Weights of a small mixture-of-experts language model, trained from scratch on English Wikipedia: 32 experts in each of 8 layers.
Below are experts of layer 2 (counted from 0) of a mixture-of-experts language model. Rows are named gate (a neuron's input weights, with its number), up (a neuron's input weights, with its number), down (a neuron's output weights, with its number) and show model dimensions 0-127. Each number is 128 + 32 x the weight over its row's rms, rounded and kept within 0 to 255. Numbers have three digits each.
Before each expert's rows: a language model's description of what the expert responds to; "gets" lists some tokens that make up at least twice as much of what it gets as of all text. This comes from a sample of Wikipedia text that the model never trained on. Tokens count by the router's weight.

# expert 4
It responds to: Line breaks ending table rows and list items, plus capitalized name starts and initials, like P, D, L, Bruce, in tables and infoboxes.
gets: "\n", " P", " W", " D", " R", " L"
gate0:050150178115097122133110159181147096073125137147131120108134141106098110128102061089061133111144158124083150127172100142135064124175088129144123167178207144148141145112086124133151063147150160146125143184134127107091116119129130128128122116131163140171101216160163142121146141134162115105095080067045136083195147087122117139095148157113080153139153187125121117082146104145132084136077
up0:157125107094101127151042141165144095098140127110183122129140091155140188147093114093106066194149106090118162169145104121163134141148107071094126190121051126067159161134144168144130131124161136117143151139130111123105132163085095088107056115110087133171145104103161134108063090153083139153170130117213107116178186183152150100162136050154125125085130151123138155109123105155136120126123
down0:128103156145101168190094122152073141157153102106225084109166099118120121118041035087127113197154190168091128136166173147166101112111150138106128137118154163085165084093147131122108143154083123128107134111114141193124116165067115172122143150051098080112106130058132148140121091140159159126101147081153144142158118117167135117126110129167132125105097143126096111094151082092135120141092

# expert 20
It responds to: Equals signs in section headings like ===Singles===, plus line breaks and blank lines between list items or sections.
gets: "=", "\n\n", "\n", " =", " (", " \""
gate5:184142119108139097098175146231067139095105141133100131149101133147108158109141146111142163176086172157038137107158146148099142145133153174155128084150124096196151169114123131106121106166096088135136105158114155183156098101107092115134143093126113135119084137135103046174128147175133142106116131131095132139099139128122148147197142161162193201108121162123159130167142211093155177113104
up5:097133104107089154174092152092187138167168120117137153160159129110181111193154119179082137116148126126135116103073120150171111115159137114123151176119089156086097127134137122101137155144164165073118118124074102062109196137111152125144144078176146140125154102129193157127145114088113132192079103139093156072184145122122109104109082114136042088122066165141085131101129060161109098175145
down5:085056069173158155081178146037126136107069105130162148129082133121109143081106164143122109089134164099151136183198180084145109123122124113173139139120108093149122073115130134153142094095140131103113163130165141137108053104095109104135062133214135149126101136139105105106133116125210135152124087109114148096072125092138141072168184076106163102113128120144158129137159156131158104153142

# expert 26
It responds to: Single capital letters and digits inside acronyms, codes and numbers, such as the E in BAE and ALICE, D186, URL.
gets: "S", "P", "N", "L", "C", "M"
gate5:044093147097117125138126132133102184143108115211098083112123127140140122087114140120085099136120130141137133040105097091154174171089124166144112123079116097129065155117117159152128079151140201153140133116078160153147183122078123227137138131104168085138128131094104151119082104148149104137095040130153143121156088085105131124126097095166146111129143116110073175136065166135085125107132
up5:121142137122111085178139038099131103122131091144080145123101148131158089111152098074119119110098135141183132151145094181104127152168128095155100098188090149111117086111121152161148128100124122083148124117082134182156116125110135126083117158101058148219116182196088121163118086156115179085138169150115093149144120211106061139160126125176087128118208104147150123091144127085120153118137
down5:132092152158142144148141179162168090116089170194178122130140108118162085116149152048112128150146129143138108110092140191088186093168129079149114149159122131161148116169150098123186103101179055085108141164179117148101110083136150111128101110117159140098113113188095156145085104109064139157073039088107128117137120133053137127144122074127194153086142149136093096161140139145142129128132

# expert 22
It responds to: Commas, and, or, but, semicolons and dashes joining list items or clauses, including commas inside numbers like 44,535.
gets: ",", " and", ";", " or", " but", " &"
gate0:191169133161116110120150043099127159139089183158079093093127110109206072154151113081161150096063137086167154126077106125141125111142100120069041145133139124164131114109122107123127167109134168141148091122125114145112142089103133102158120105142087077053119151092096080072169145142142125105110130073154111130076127155129095134156112101072127133129060159106068134116155097099111172149149
up0:152187134110101188132153121158124134130132099132110082159186140122127104106151153125120118113041172149107139145120159163196144175087111134155113087119126153097092111111111114142158144153123109104176151161111215142071093115124114120144093135119136102124139179071117087115171131144080083112090117128146112156114143135129130098140101094168101193072128136125153132135202118071083159091249
down0:088077064150102160158150150065100163104147117118186158096134143153096184139138161136101059103146093137145144136128091137095144125106092105187169155074159156101159090107137140173116104137096073110144152113079105135191121169122177107136118167161162068221152120126127172120116140126113079185091137173201127087133138140147198123160090114138129124133131158131107152106105148143175089152106

# expert 29
It responds to: Periods ending sentences or initials, plus some commas, question marks and exclamation marks, often before a paragraph break or next sentence.
gets: ".", ",", "\n\n", " that", "\"", "$"
gate0:135142030146153150083151148147125149106129152149133161122076128158109105128156126137074083135086122128127101089226158109112091123147099180066184108138098137154123154139144126116142189160168150131137113139131218148141044106144075118162151108065141116152107137154155154185127168143121133089117156093153135158103129198080108142170123123134112151179165113112105092185073119097113110135146
up0:152166125132146142093107161149176107137130191112118125057165142155074142102200100117167070131120161111153159122200189136120082107126125134053151077165125126105069186120120198141099138221129111169117119134100147086084117126191093114132113128127152125099176116130101147129115159191118096160115166118110086141103155161094099092195130132119117163165137120158072127139106109125145109110096
down0:135137157128133079085091112199061165209142135158141159140116100111127155101129125162110173149123164081155171126116108131162150123103134123153126193065111151084115175112161122095125090093094133127140134110110102134093122063113071166087194152119091143110084160151177195114081115128075081127151129131115148109102135182118111150082091168130151158142075104088110079104122100206136166121143

# expert 30
It responds to: Closing parentheses, quotes, braces and percent signs ending spans, often after numbers, plus endings like -er, -ic, -ics.
gets: ")", "\"", "er", "c", "%", "}"
gate26:106103184146149141152126116139139125107141111123131192137104109164106162109141188111143118176186109140122127111159146136155189119053139139034161134140130119104160101168129130081132199111109102069149187080154148090117062131086130154170129065116170121098125167109109141168121171104142089107143152150077132056182073160145082148134138100145132138085073126121136117129106136060131078152141
up26:127118169117159100140135119103168093125102116108134120184149101121149158089137135159133111163202136172161153132053138151188145085104126114167162124160137085108137111161141063115134111095027081180090117080134096080096124105127136114077170148110144078107093168111075149143093138180116110158164188145117099152151110140047185133120148132181142138116174112143074163110123138099078151123110
down26:092106193149168160128109119120070127075106091121125092117183120121081147133120100126111136149095101096123077102098069157132186158114100141126136122120104149119100061140131125117185150176136126110188184115093136079067142129135145145074090092104127117092107165101117091124098135174121156187099127154089091102117068115126123129124103152177063102138170132224106167152165114062104082138107

# expert 14
It responds to: Common function words in running prose, mainly was, is, that, he, were, also, which, typically after a comma, pronoun or relative.
gets: " was", " is", " that", " he", " were", " are"
gate0:099077140152107148134111119165153176115196098158160189098123151159103087116112093118099116083151112157136143109143098103188154115120133136095168109108154085174143169069172135131151108119115120103135176146153173188109141197148079109199144083151122113098138119113067145145036106139181072153135136068115151116077082136165155141158100143127143122128142165132213097145129144118126066134125
up0:143159112175123136156144123189126138157087123118105111116143132116097151143088152139110169122106138138135061179192111095171107121103090064185120068142100164194081122044156077076099092106138127087145111088166178146116155152136103089121169103084097119126114177170094106178131129146158123101143079153123123108080082060098111159141141145137114118145112148150136085131150064101151062140083
down0:135118122130175147156093092098087148128089166168120128155107133139056189076082147122142160150128093159055135117149101108070095089116129165076122145104129169167186175094166108133100119097169124083162139133111118133100134198147070116157116157128199091141063219170141134145073156123173123135136188133156116075133097132172113142132103141096140087146106156155140133118125107101154094144090

# expert 28
It responds to: Digit chunks continuing or inside numbers, such as decimals, years, coordinates and times, like 20-50, 8:44.81, 48.9%.
gets: "0", "5", "8", "7", "9", "4"
gate0:112142127147165119126100112116119095131113047140143116133105131151164180185098156145111086106200120093093207101080101112180155074111092152078125155140080141148125073090096134155140096158109169142157092095117077137081127120159076083120081167182121123129113156087129100089067077147143072167186125187092137114156168143158152120105125136076140140122129131115096128201106136135150118161149
up0:108161092121138124129094135126105074104157136168098099138147101130149188205168142141151154211152118094122075130100186170070110160133134154123140080102129093138128097134088192117100170098132127135110132187081118117140096148125165146136051139235129121112127132143076118137166189159131136162102130184081058119107137121124164104189163106124113107131155095137145158188116121117120122089139
down0:157077115160143121141177145124129097109120183163105093084144150097087117164144077146130185123114111160133094108126114114133110161095119137126108120083144099031066152157087092124083174183159128141171070098200119120101112128109170112147080157121127118166103154133154133140188049126081103134144139076118166115081150143172163181114138140120139214103108146088130115180118157115151152171109

# expert 3
It responds to: Articles and possessive determiners starting noun phrases, usually after prepositions, such as the, a, his, its, their.
gets: " the", " a", " The", " his", " an", "The"
gate0:079147107170146105163154131083133183174136177111120070137164161113143137108102066126155162168110160120167152145100147117093159111174080146158128159106111135101137116097117141189119147110102162111097115080154107124120140130054140166087129062113078129094078076143129098165122082038126098162119174172087092109099106192132129157118113080081143159164140106095088157076141115115136076168114
up0:090147125117114106166131039116111134139133145123177074154160096083075210114103073152123103147106167053140138124138101151110176188078081151134124115097134148166148135077151187158128162135139142181138085151114147143108081103079127181132125136097096076099123099149186126160157148069151158107179125118109095168162171116181163130135096108140156112124109111153147133090102116132170169140060
down0:114125025076101173183093099135123115127136124128203095132115133112071167202069110167135132158094163101094127133149137102102157129182078170091113109146127111192192139108160145129098130135160135136184154147138138165098112143094184182161094112113105117149133100089145105169138151114127154051104149115109131106158152084178155125055152117099148107121083131109116120098103154113069117125090

# expert 27
It responds to: Hyphens in compounds and names, and short opening pieces of lowercase words, such as Web-based, Al-, fr-eight, dr-edging.
gets: "-", " p", " de", " un", " ", " Al"
gate5:164120080125078108120127112141174142121142115141142165124134100070164099130112113140094115129184083112132132149114222080055122133107166176159076140148135106211131166168124085109171122140098072137109088088072078082137187130126176126150127103115136085127146191167112091103132112199118107157140167121122149142099075167081137103119138135124156104135158078110088137121151137059124081095138
up5:208128158099094130089121136126144140113140116179176128145130096120113165110125129153117107143176105112102111121156167113030140086094166173124146123095160169110108142137084143131151133045107090136099106136055106177153157143135137162218150125135115158110108186153143094113196147204113168176172132116171170116089108100123127142083159135101094117113134045122142135120129100107151136182150
down5:148166115094142124085188128152106185110115098173148159121143153097203108078168125135106179104144137172111131175129110081136056102082186158101136088088156102162077126147128124142128173106163153107099110100104077094115172138147146155119110142087138158127173141133126113136163102138021126142144133136163116135176149167121194151127130206103111128141128085121133112095099047141140085168090

# expert 10
It responds to: Small standalone numbers and month names in tables, dates and scores, like 1, 0, 6, March, February, plus empty table cells.
gets: "  ", " 1", " 2", " 0", " 3", " 4"
gate0:147147114140157128157148097141106118164100153107115087155179093139111156074104159151142117072119054092118095136144044206154181138107162109115127137059096118113160190105110070107129104156140176107143179127143122163056139129207213142150105122171121111131150092172166163164103168121137143085130116119100124108118136127192130083149166145110158127102108140087095127121117121092119069135094
up0:132151077167111090177153169097164082107108191186079132194127055135071169145151137136073196136130073127115142168044085091100135159183102127062111105113113104144116135086123152162159105125103156132138146110165128148121151175126115102143147124150174077112143112137135065120142096123122127170107185144094111134141181149181150169137155136091109137162106122127126179115067124142141097124087
down0:133199080136159113126178141073049156129176111123151114119118127155163177098098122131076153169134180168151145140183140146157098146181112133126161141133150162094117072092140155170086153152095131136082137131110129099122154110094121143193144116161117148136091179147049121108106074164067111137132139173195152095122149097108160172106167122178083114123192097163097157150132093131126159086165